From a checkpoint of a small mixture-of-experts model trained on Wikipedia.
Size: width 192, vocabulary 12615, 23.2M parameters.
Training: a variant of Muon for the experts, 473M tokens, 5203 steps.
Below are experts of layer 5 (counted from 0) of a mixture-of-experts language model. Rows are named router (the router's row for the expert), up (a neuron's input weights, with its number) and show model dimensions 0-95. Each number is 500 + 25 x the weight over its row's rms, rounded and kept within 0 to 999. Numbers have three digits each.
After each expert's rows: a language model's description of what the expert responds to. This comes from a sample of Wikipedia text that the model never trained on.

# expert 4
router:502535558504535496484541451501520541505490491502452487506464494521507546517481500493525504457482515508543511438504497478505483484496500532531532534542458459507495515498504493523446495525506508470513527526476506544552503503505520495490513516506482494508500451496458507495512510502528467476
up0:526570515492582512485474498519503516501515461494488456497507534486532476518521498486499489503493515506550561504478512495468522505477480501491536537516538491514530498517492526463501491514443485515477491519491541479495470535539484497490474512456504485491553512503529523512503481506456497468
up1:477511529446465477517513549513529488528487513513463458473490457532498503516515487483487497471502517497536508522470471480457494498462487557540469526516492544530492490494497505503484514519444517524503517505503484448513509545502505524423505500484484473467475512516459533521493501492533478483
up2:493514489508519532530522489466484488516495539531474516465490510516476496440529523467463523478513494510523519473479459513552481472510510484482505544529497495499474479455477502565525562486482450529460493515483493441502503518489551540538484508498515453506488490512500536467503533502519501515
up3:504519482534496496509484484524541536556527508497447522546460498486495471548500515484499491530528485499491499470457513501529539505531511537500487501533449489523494449517571471545501503520522550498535501480483531477495471529524520504502483476489482505511537533496466497479502458493458470489
It responds to: Word pieces inside Eastern European and other foreign personal or place names, often after a capital letter, such as Jó-z-sef, Z-aj-ečar, Nik-ol-ai.

# expert 0
router:465490497517511525499515510513514545527516498478494443525491451491460498546512502508450483463508482506496503486507504515493456492523496509516491531512507460502479513521543490496493463521462499528435521445497498503532513499487491483461530526482507472503535496462499515471545496483517516509
up0:515521525500528486499546474500506506449558521537512518523515513515488523463485490533473539467527536519460485536554453485490476482550526481462487501540492467478531516459484506508480545504479485512471516525499465525543487499504476478513479490509492475498555492486475512520485472507519493499
up1:534487502542492527490522518510434513495474508533529487547499463507520486469526491524533529478457493500496548468478520474485476470498537484514539488466514493442455509540494509480532504484492467457505493481548524496488467519516533504470511501494453471486505484513495537483446506515505525495
up2:472511485491521534500536485483501511470506533511484510515499464532498516489521481562482546480502474485525518507521491492482503493511474484507498512519496484481507431498450493487480533488453496545532506473488470472505491474473501483576521498521546497503471506493481479480482487510510509505
up3:493498543507521480522455529528544493511498476533476461533520505479512501522500490500503499541521516522510525512457491503533483452535514499516475491514525490477522504499489469488526508524485473501486494499485540521494528509538491485549503486526505510465464488480508502505514492493555459522
It responds to: Numeric tokens and spelled-out numbers in quantities, dates, scores and tables, such as 40%, 2,013, two hundred, fourty.

# expert 27
router:499480550539490509486530505535490525522493506522496534486487479519473445498503508500513498519547499511538481488500539478494500496532468534545463501490490474534512482495519472559438464505526505485525479510498446551536548503527524492468504525477505511503506467485481508487514534495504474431
up0:530495517500442456551491513493550530551537515548495524473464505540520476455527507465499510456566478560497459514463514474464483506492528514545515481474454511519511496526493462499510509472480487504486504528481512549499488533531502461465507468474487515504515522514506500503497503484492506477
up1:527518529541546483528441529529494520478507505467501502510532515515525521504510519482531481549474526513526538514493485501530487485499494512496511460505536459526519499496517443528536498522521503506443505530536500493474483489507494520527484479482477475503492514474507462521501492458515505535
up2:511471542514500495486526458502555504478512490476500509452531495471538469493521547525480513459488502516571512473511504466518436553474518498518512492523526470493469509531531432504498480510493445509490509459505543523541498491483500523487539516516475520454487477483492498491515532453477490498
up3:468573472475483531492446482494485491496505503476520473516444504492507507511532489546501488503471523488490489523550517516467526501492481498472506501479474485522508480474506518489516521516502560528470468532487505500496490487523514523526543523478506510512536480493508551527523485498501517494
It responds to: Middle or final syllable pieces inside proper names of people, places and titles: Köpp-en, Pord-en-one, Gard-ner, Od-ys-sey.

# expert 20
router:461562532519514493500534500486515499491518487503485482468493481530517472529490498541509507476560524529474500463514528521453493508534524492491512528522491492507549540524519477504489489535513496492460516462480496501550493521531491519461505549483546487504534472461473518493518495486528461490
up0:481517509482477486575494512496463460485523547513543455459509470549521488503503515530504504493484510509497455533510479482456536525521482545480537537485498501501485505530526514496519501487482496515480522496536459493511501514527541513462509521488480482479501497490535495509522512491519475427
up1:508512481481451531516498512485502477489515453482500488488524485531474514553465522489482534454497559480480522499500501500478489517484495453515506516450542496504505511488526486494555508440489533501525467507504536544463520548530516502473466508488522535496468544489558482501495514543494501508
up2:496514508505556485496458481496493495531445492520511515494477532485518475498521539504516486485519479516489529509520488475473479514497487516512483474529491518458487494493478515523503480517525503524495500526459528498512447486466511509499535510527486511528476456472507516499474485536534493408
up3:506504460522520520534535461502490504519553514511520488506513509511489529449516448543527515473505479479557471473508523464513479508510522490490510511495467495506522559504520507523445511501501508504472479523496503471457514510481483533499551518495523499502527523492470501500547498471489459536
It responds to: Paragraph breaks, list dashes, table pipes and heading markers at the start of a new line or section, plus The openings.

# expert 55
router:466510506556512501567522486491517517505498517537491495517508512523495492502504505516452491476533503498493520515549517512473509514509510471512463485484495491491548484526560506488450460547478499524471530474524464486524508478472474520440510499466505449507528486458519508471539467484507470493
up10:548524525478477541455488508464488516501506473464469483508484479474507511446479501496520496485519481517508471523515486477497530474475483461492541513514500490474511524480502441520496511423480468477493536539512514516435521511526526513477447506480450531523516487519485508507535513507489492500
up11:526478458492494505476497505446516482505501515473510462465496508537480503482515494490530518507487501521509495490499483489521521487433519450510474462527494505494458511507520476538511442537493518501510427528525566506483498539460516464461462500513528496499487495484501516533501489508531532503
up12:517527456472500534499522483523485499534523488502437507529464463496443491506483498502526508446494463476500507489480537436495468565505467492464510497516516494491485506487482466465490490503516532514499476487471451483479505505445497502510510495509522470524493513531498493508487458495520512548
up13:497487517456519575507544507493543497476509500498463503482491472492525523491518519522503499511458519509495481465507507477490473465493526495505477527453442498521469551529502474502485486493526513504511493519482507529518503488496509530458546486517521514469479493496481466526501531538457485461
It responds to: Full stops closing a sentence, often fused with a word ending, such as season., ed., es., ies., before a new sentence.

# expert 63
router:494475514534510474528541448523497572511535516483489495484516498520486527517504503493512470467501514522497510476466510498502482521500468497520510514494433490530482473485506476530479502507500504482521543489480499524553568498523492481451498498506509508483521446498477527501521499464488478470
up0:523487515491545475519504478484576505495528498514515489491510532526483512508498544522483546492526494491524541529470511517518480491521506477518513522479501533497501505472502541482517508555490472523503514493519547485488548555499529483463517494493522517471519509479519495517489451498491504484
up1:514473507488530510526524438538483508470496512453473481512483504514458561490506454496525493504487510485502509476459478520483469510536494572509478524473506470535524439485475476500484522508509494508523544511501505504504514514492516519457517509510495538511499487511496490468498487513470510484
up2:518534481506539524467460496517521521514518539460485491508517490497513485524505448489458493454544549491498467536528496509503486530507496486478520533498482484549473458546501533473504495547546451476472472494539518453468517526489489458490494532510466519502529513474500538499521532508517502509
up3:457515467434488487503516484499521492476525461503490491484547534505546492525517503522474512478457522500482498481504512508473533509479512494463512454482456488469464489521492505466539485476498445475465518488508536487509497485452543498467520483522533518449510508512473542540492505535505488493
It responds to: Pieces of Slavic, Hungarian, Turkish and German names, often surname endings: -ić, -ski, -kov, -ová, Vladikav-k-az, Stanisł-aw.

# expert 40
router:451511512522506522508519508512522513494520475551488504501451488560515511486506506517457520460477515493484508469536531504489487525529506503524496490481456503485502517485545530522498418545493501523473511485501499492495466491521467550452536502495545475516505512420474535489512487508495503483
up0:504492489508548487504472500520443505495514487508504529454525530529529518481472519448502502486507483499501548506493541488509511487495525499499474544503510522540502520467484526511478447532475495510494518505517462557506515514481461533477534499506522527541495452502524485505526530505496516516
up1:533481462507524495491515483497549477522516527531503496519489486458464534479486511488560470494422470494509497515477532514498519501533484529538476531460504487548482502484444501514524501513477483486546489493543520496468495463490545507451506525508459483529516553497498543522488488473479533492
up2:509479461488523518521479537480485508512501504530504462494473472487541503502508511502496471466516485523508492528506491480468517441425454522497498532486500485485517493462494478529506491510495493491504463474478478500491556514493496544484487441470498497505449505491517528494469508531535540492
up3:497506531508503508495477474484460509493488492521485511514532580541510522461518517506523444505531475483530496527516515477511454523531505496512501492502500477532504506486491484472457510513490499480415528489492494468523543492486536485506572508476501519541483496493501484521505465499490493506
It responds to: Closing parentheses, quotes, brackets and apostrophes ending names, dates or titles in lists, such as 1957), "Kisko Tha Pata", y'all.

# expert 38
router:478482538561457549498511499484467536524507520481491507535508483553510500510474515511484488488489504526498512467515530536488515498488522508509502517502429482555520496539498507510462507510493498475491519511516484516550496497524487520507526495483525510518542510489466514493530512501540478416
up0:524466494488512480478497476481487527458522501482507475473482516494490462517529548501500514508516469529479564521505507478500458493515487502461496513519514482493463469447472491490507513526514512495503507544496505471528539479519533511464498539500480498465503543519479503452500517503531434536
up1:487509494518490457487530465499500492517475491478504488524445511479520542549488531497486492492496525479512493485514499497516476540466536520496437534516458495470495560506511461514465515471551523490521509442502499500470502524499511506470493511492487466481483521472511494496509494508484483506
up2:523466539510504487500477475477485495490524481482480538507502457515525537511483496538490509485468525445461499510544516526454456531505529485516485474480444454498479489505494549548497516476485476477471499553505502460481521508494506520503479515477479468494505498525467486537556479486527526461
up3:512474484484480481497504469492520513510524502479521489440504485516485472517514519502489576489545528485522463538505532517457510518493490508454498493514537549503523532497515528518511514514482520454458533522518457444494539475546493479476451511442494518563505518524486465492493493488512494476
It responds to: Syllables inside Indian, Arabic, Japanese and Korean personal names, such as Singh, Mohammad, Kumar, Mangeshkar, Priyanka, Myung.

# expert 60
router:500519531501516510515488500512492528504502470491495508490528499543429554504523570531498512510499511482457478502466511490507471504542506496520505489505491511514510543497469430519486476536486515493497522499523505504484476501521486503528494506509507483495514491453433487444529452489485489502
up0:513541514500462489503489565502510494432481520475486547526471501489504519507508469508486492504522498519551504494488498514504450476454474509530506494581462509475527492508448502489515477515528500477503528492546518526473522487526470479526461539525502530503522527471525500454488466516504484524
up1:519477533519512518523504499512510467484511483523485444453522478521462519500525529551512485525496516517534540498493494543511523490514504548472523483496514466538521489485469557520517510568504508497501514501512480478492527513502517506511465480513519461506550511523486452484466532504509497512
up2:503498530442505493482481465489533484484531505508498486502480505480472508520480496535455530539512480514479502516456463488490510488545470558510478489535522496506516520505470506521462531475476487500528500549525564522472490482518444492492512497480541481501477500483505492487497466466506474471
up3:486487552542498463532505521521550541503491491507479535486470508508497509508496496512515499499507510490487547506530554506490524472484497521484494470529494499459511490533489479502487517514491454519522503514502565483476471489540505468546513500476510486517474486490525508504513536553550517502
It responds to: Single letters and short fragments inside words, formulas and coordinates, such as hy-b-rid, per-h-aps, orbital, LaTeX mathbf, degree marks.

# expert 6
router:480523514489461529534528507556531554497541505496497499520500530509495521525517524513453479521486511514452503471566489509510493536493514490501489514536495459521518523486502476503514482489509483535477520526505489484562534500482492497471549508463514521510542507477487492475528480492503492484
up0:506496521487528501510518477517515557478487503477508476522507515488511475474518442506494485521529477515547469467472464474516497503506489513537536518446471491524507532485504492442522492482490490479500509530527537465516499431543478503454542517486473484515537522473499451477513516498479482479
up1:444543478490494494551477562507461462477487525508529466466461506481511466556489488454488524476570508508501499496517499459484523483485483529497497497508478522513501495457533479490525494525509509500516481529523479523515471517484517533468503499516523537493472490493509529473499429532506482451
up2:523516467508438494494520571482464484536485544440501525500488460509497514507467538473534513464472523526507470478442496517470514512520505504512507486520483467498517508474511494507509506494451486481511499445497510489488478455509500530494482478488503489536489524543547534485472523497515528492
up3:512547467535519496489497492480558488539524521512536444555517455510451470511500495486547533448485519512524516474491511536506486505523496493487497485519496491497521510493505488516483511499460484502499529490552518488488463508526536547472479533509516500477498494500506508516516483524502526451
It responds to: Time and sequence words starting sentences or clauses in biographies, such as After graduating, In March, during, until, Since; also day numbers in dates.

# expert 37
router:468528522490468517527499534483520524552498524464497520530506486492448469535503517534486515479503543524502515468521508480484479540510517564512497526490487494495506540514532512549478479530484470519480528504533480539494545507555488517491494506481517492508508507496501568490480477468513496505
up8:519459523546466504529501492524505554471512524499459535506466496456479493526531493510456450502517472510487470487504528504446497523475514487490527512523445497501449530481485481547464544511484505529505538467505472509489484514498529514466540536492509503455446461459478516533546500467553502477
up9:532498501512511475515465480528502491506475475502502513536533505505493504531542460477452515521553489532488508475537479523490485496522477522495495492523483538509490503507455503487516502483491500462488515478517481482528450459486541467489489507478483481505470492491560484496441479499494448527
up10:477483547504466496497509480489465510514485478511537491497498552505488501485486518476513512493478465471491498545520468471503488519475493547499496519459519500487500497537462502510534497527554482541540533460519514539486532520488466533490489475495568483518501451479474528451518508505459450503
up11:488472470494444501476530485461520477484501482492452498510564479477485505476488494529541519529499500537489558441555488521495506509539513513513477527510485500495531497486467498487501545494497524506519563499493501506544517484490525506482500533481497484505503484533505466475475510490468483515
It responds to: Auxiliaries and verb-phrase glue such as to, would, could, can, not, n't, will, may, to be, before a verb.

# expert 8
router:487499523555525534501530460531477502494467470522472495492518430541451502524500494517499549514476466500542543512497526480498488515499467507524469517532495485547486498475517517555487473488493518462478528513523477541546546482509510494504542507499514489478496431485480510494535496493467475486
up0:518513543449475523497508487501526532478482463549514503531492504484477453491468473552503509451505496535485477491468535455514510529508529515500526507500490494502538474499507537501489527526476511475463535488501454536481477496485511516467465516476483491510480543497521491520506527476443467501
up1:531491478493468481531475500451505542505512539491485494478485496503500538523493530550521514489513498466522489500539500500551499478505523498507526483538516541494516524505503466458535493487475440500448497512490564515515451461518489495493486489508521482510552500510496501530497503489551467518
up2:518497534505500519529473507507502497505490516490538505444493483500473500485469523531530485492503516521524467525548499531520481529492476496510520543496501497471518551506505527460463495544496516506523511496531462462508521494483535504507522472470490508507513479491516519466469493489491485489
up3:465475511515528523511472468556509501525477492459458545437494471516510491484496496499479467491494504507491498525498479429498497485493478500529514510509516478522535517479467467525478504492506479527460458491535479498522489478534525516516501485527489446499488521473487531444500490492470486508
It responds to: Inner syllables of foreign and proper names after a capitalized start, such as Car-ib-bean, Guat-em-ala, Cor-az-ón, Arab, Abb.